Experts of a small language model: 153M parameters.
Below are experts of layer 5 (counted from 0) of a mixture-of-experts language model. Rows are named router (the router's row for the expert), up (a neuron's input weights, with its number), down (a neuron's output weights, with its number) and show model dimensions 224-335. Each number is 500 + 50 x the weight over its row's rms, rounded and kept within 0 to 999. Numbers have three digits each.
After each expert's rows: "comes before" lists some tokens at least twice as common just after its tokens as in all text; "gets" lists some tokens that make up at least twice as much of what it gets as of all text. This comes from a sample of Wikipedia text that the model never trained on. Tokens count by the router's weight.

# expert 25
router:532519516573553569494584475559445502455529521475485420498457511557506513449539435430557476378423537553544422582499430504468474423447485463490479496419462507523479488548459373498492490517541560465549449507431554568610523478496480419546483424467481497459443531491505433566515558521507493463470498442527526513477452548495446554605611552396
up0:545484468506509482502452430407538482470468510539404483435529379514489503629534447476599503464556568537579537526507513512547557568485461490497458477435533512546479442586500477454561528488496614511440476522536562484552623451446546530463442544485491583553534531463495467467495512496440456487504554437573543507542478555540551493514401526470
down0:472515568478468499550518437514483484518558609418508401473402434497502451484519434491555526535551479469549532477435533423354439535509426470518460461479507510509533492591510505454488555510459528457406475496520493493394458493451538567418538525411503559613527431541549535439591502493534481489559506503467512491506512541487420548430414482489
comes before: "0", "1", "2", "3", "4", "5"
gets: " ", " (", "–", " −", " +", " $"

# expert 10
router:551600498534523607497594512524378451476504514516523454608467462527506532481465511429539516408436487563619490491528452537512511511461425382517594505436476525468429470448464424531564534507540554506549572526430516525567528462497426450410478533496545402391405538545540524557581574456658449445517515462547510519483419513468417575513547530434
up0:460468530567468549486550609466429451568483501476499621547405486514538415506558410511560528488532499557416532539465432524447525539455469538381388452532467590448486438534468453480517478490527470570585505553463479424529502515502481544524484485532594564514434441415499491569537512566582524450519474468588501454473453513599459548486508482502
down0:512393547516483469525534462467469407509480424482555453512422552515506516632454543517446461509455448505499488550457486417479505563600524567561495565582580481519519492563447584505534499545612554500448489585489507462539472521515521513557447541520525523543509409490486541414446447454601442408554542533529419466512504514466497513501476536499
comes before: "==", "|", "===", "The", "In", "-"
gets: ".\n\n", "==", "===", " |\n\n", "\n\n", " |\n"

# expert 19
router:546551531541575570486540503474359496497492479472490448633491572565599537507479525435514512454501505468586503475446523504469532447499492461544515489452528575574494520538544409544504523571533524479556539469513477558499604460484507414506535474524498449377528497530571567501589574455498501411515582473524431497521470463535463515588573533439
up0:533526597520454540544551579548446517491466499548485452426508462484425483563511456505429528469423520458556346522442439567481464547502451481526486535512471510385506455475586454487588422460407480618471473515585513554471510506485459491464474658531493485528585578603477393438485508463509518476491486559448488471487550476462514465579502419493
down0:510548459418428438434477521556519535427445484524540549554451506456531464456462540566401511491594461485466456454479500507543425467517545453513520415520540471568502443554451532505560515548499483464538577483557480396513529536561554503488390451623454451457529458438356521479485553483462366419560510395456491531435469513556475501511509444445
comes before: " ", "-", "|", "=", " Country", " %"
gets: " |", "\n", "-", " (", ";", " |\n"

# expert 2
router:489549479620564536454526480523386563493497485533502481585493521543539461518498508428623545504516432475551461455499533519477491486466516479427516446460474673523482489430517459516457527496560519575474540429493590456542445518530462482497514586536525485445532498564502499555583573534520487493492598421563440491437464536453536493614575482481
up0:457523499508427515543487421554445477438411449475464487477499501438549490550509409501539475459444481509483489538547458473495553553509479519487550490457507512472398458510484575423576462615554584476421493534471441494531525602493555566525464493453545519582352509451525504514554522510480454392451525431515549497428547492468430560549514407524
down0:424386530424490486471568417447420513493525507482441491453524553514619464514517483548428492584556457515447541482556448442550441605464494495457446571501508523480510428509519556446483505594517438440481529483523547486423514487512431554509508382441522538485522517465467564415590534494534423486550468548439498429510476432450469494515507483528
comes before: "-", "|", " ", "20", "19", " was"
gets: " ", "\n", " |", "-", " |\n", " de"

# expert 24
router:514559524597571566417574578569437467532467505512515522528471492574509504538460525424520486468425534522566456502448486534512561458558493426491614522516504629542444474507493358526511472535552544507498596470504537575549535525515511418445433504551455433385484524493519451526575527474575483460499519502573417499466361482508485502576601487469
up0:506431468406557550460508518469492446519411496504491404499414490429500460563487552519507428465487530488446542411464516484554406483497506510601521461483504517518502510560519488520483506479555472479510431447565551426509576475540543486541409401453514455529491457500481487455486483478555454424473599567415523482515486503540461442599547485481
down0:546467586527437491511487469504515483538502540442563399396533494480538550473597557464477558473517494593450514459515644494441485535584489537466436523519539529520395513511477468419473493480476490413523465513465603545495413483459495471538469554548433513455532550566557500563509503449523532525434453551543471398385523538583491471526442508499
comes before: "0", ".", ",", "–", ")\n", "th"
gets: "19", "20", "18", "10", "17", "15"

# expert 21
router:470500451504581522476534536474478455497480484514529503586489503528602484520508440451558418446492519505497471529560398613449476591485578448513506463507536458465454453510454385543501517487469585478500504555540549570553578508447513501505437428554441443440458484450517509428529474442503462520528520534634400598481419543563462470472473549464
up0:497520508575488505545441462538494514517518470486537454460400514514538505434580577545433467586395529495477527548576438514474400495462489376500543434446389475515505530488506502469536547598427531572517453501502516510495451559564472490501431425530476472528366507449574544489477536455483412514458495432572537497537509531522513442495437504397
down0:435585483470524466540469481548530450638481497406465527533528534526547472515500457503375386511549468498446592542432483470504517489431488489601541583502466502546442534578499429486549502508491552480517484439408463467439519567516474380444471454465502470507558474419523510579433550434589551470480512300590562574374412502508558571456472553436
comes before: " a", " the", " an", " by", " not", " located"
gets: " was", " is", " are", " were", " by", " as"

# expert 23
router:469563488562611500491571529520480509460506482559435522533445563542513476434455497417550522504459527565541410479545393575488532520540437417480533503484461591531471478451495440540471525571523631454480548519472519504531517504534501493427440484494486489370465535501493431525562520438548434531412513481606424526437446539536437549536543545501
up0:543534415470445469487466496508396552467536455512601522499483504493539510459600566483610560497393477615493493559511606546507447484485535433454506536476511476402517450472474495526542464563527476577538600443445516528499482457505531399481585431445572484599516494539426488473446518639479501504470473538515473484501463457372575482484480513460
down0:449550529452450464561457520562461465515436487506485454527489516470522610513484511419551491535572482525491574522390450507550476524575455524498560532410480437503476551501450519492509580524491487490470557574418448544445514513486481526496476446370543495428576457503499399468636570600384397533556534558452448456435499476545593581549538486501
comes before: " the", " a", " his", " their", " this", " its"
gets: " in", " at", " to", " from", " of", " on"

# expert 30
router:478526482519559570415572512584425426486511518492526480578548475476562457536410541466497486461512498502535409550532493490515480495456493492542567469378509574498472491544466402572532517529543547468489530483555546527494568470439475506441473538538523469472457513583493529546514598507620492444517480502573511566435408535560479517477559478475
up0:454520503532539553473458449544467512607543510547434512482462555498509520522491446481477542477556481507470534539407550473518455519563541463471463598507516593583609464505603497463558466546468535489388532552528514501474564426491471412466533512456383491560457488620588544568494421489480436543529401506459488538487503443569513478592517457590
down0:401531521500502502435515561494468513540573483538510528540385440438545548565476546506459510555597502447491497577505494548527452550454507499430568549529457504497519488472509459511497481477422428455515407504449473579525371358439466508526469481505464559578535591475464444529558522554485531491564447469492581450489489533580468459583502463567
comes before: " The", " ", " It", "==", " In", "The"
gets: ".", "|", ".\n\n", "-", ".\n", " St"

# expert 16
router:512527480532600515405500473487387456421517542512514478666458417602584505436451562493558507520502474477590469523452430537520561433570459422428559530460484574499511489421500400518513504496500604465551564512540572566539551469466510457445504503583446443496492452601543512530506529471588482426484478469565464532466462504519479549528580530516
up0:439540472514392524496487447533594395445459457504504562540557436461518504542530494386452458473529456530521410469603477357518500491503514543586555553493515431465520486553513488521478467509497580469585504446440433490507489457477515363509554506390483420466478497522446573584477547562566483498446424481474586512468449445453593554447516468446
down0:552507595430535468525382549489481519611476439525527494454543501559509536566519495544463475461500413528479553479518499409482449490526546476514497487473547463523625538429506522408527486497487536498568372500401486500475475442492452461483465542423503523404492502507407502441541517568587487445529535503482530539558418507492510491522562481432
comes before: "-", "|", " \"", " List", " The", " -"
gets: "-", "\n", "=", "|", " |", " |\n"

# expert 26
router:562496432539604544538584472475474527505469484477501484630491506603527473565430520452495518443498528473530495498423488497498450457528481517531592479516562574496521555442492382482519505558566625499567536492430543602524567455512501398520532492604521495398513471570537504449548568471557459453447524504549511491455538470565476480609542621487
up0:503517509487519518531592565517494536445515503514509602532414474529548556559479575456452512396507477533496552540526521531452517541538529452502450425497448522531544546616615559579471556527574428503463562511455462466661498487611526547438538446501463591495432500584601535472452381463606455391477481589520461467520506550475460604517505549475
down0:489418526526436451501473624549492518649559459513534495553517493467459531468439576493510538553487583542561547481571508581374513480504514392573499458482480482485455498515544602537538547518446474566504433452468491452437484497539503515540612533475476589530424478514451475539468586486587467517566587380481522483454508551424529571531487543563
comes before: " ", ":", " A", " UTC", " United", " H"
gets: ":", " |", ";", ",", " of", " /"

# expert 5
router:531574396586541572446572494454460461538484367573544534548457492490470548435508486515518497529444502478517518585452453508548531408475497450538445507517571552619403461444522405570428509476509535548582573540541541477544522537452395437507452439510487527451561486472526493506508506571530483555454484496566537610432427488506484461530531503397
up0:511460579460492579462549523528470562530498479561513439509396502380492546473464511480549432533464546481467517539521591631435539504531468550381537436448455414494518468518529504518537410453464520502538406566410548558442498477541434460453502446482486544499535528503560486565533457489545454443495460478512586387512373546530486559560472409525
down0:498594491484460522480553462496435557592499430554454543500453477449535498436474370501572406514449470515521440536549498516486569549511487376534526444544632513514514511479546537509483498567463521532482530427529468483445509479459459570442590471590461480497496417437490496480454475585472547445463541439470572642456525589462531520488437583556
comes before: ",", " (", "\n", "'s", "\"", " =\n\n"
gets: "in", "en", "on", "is", "e", "es"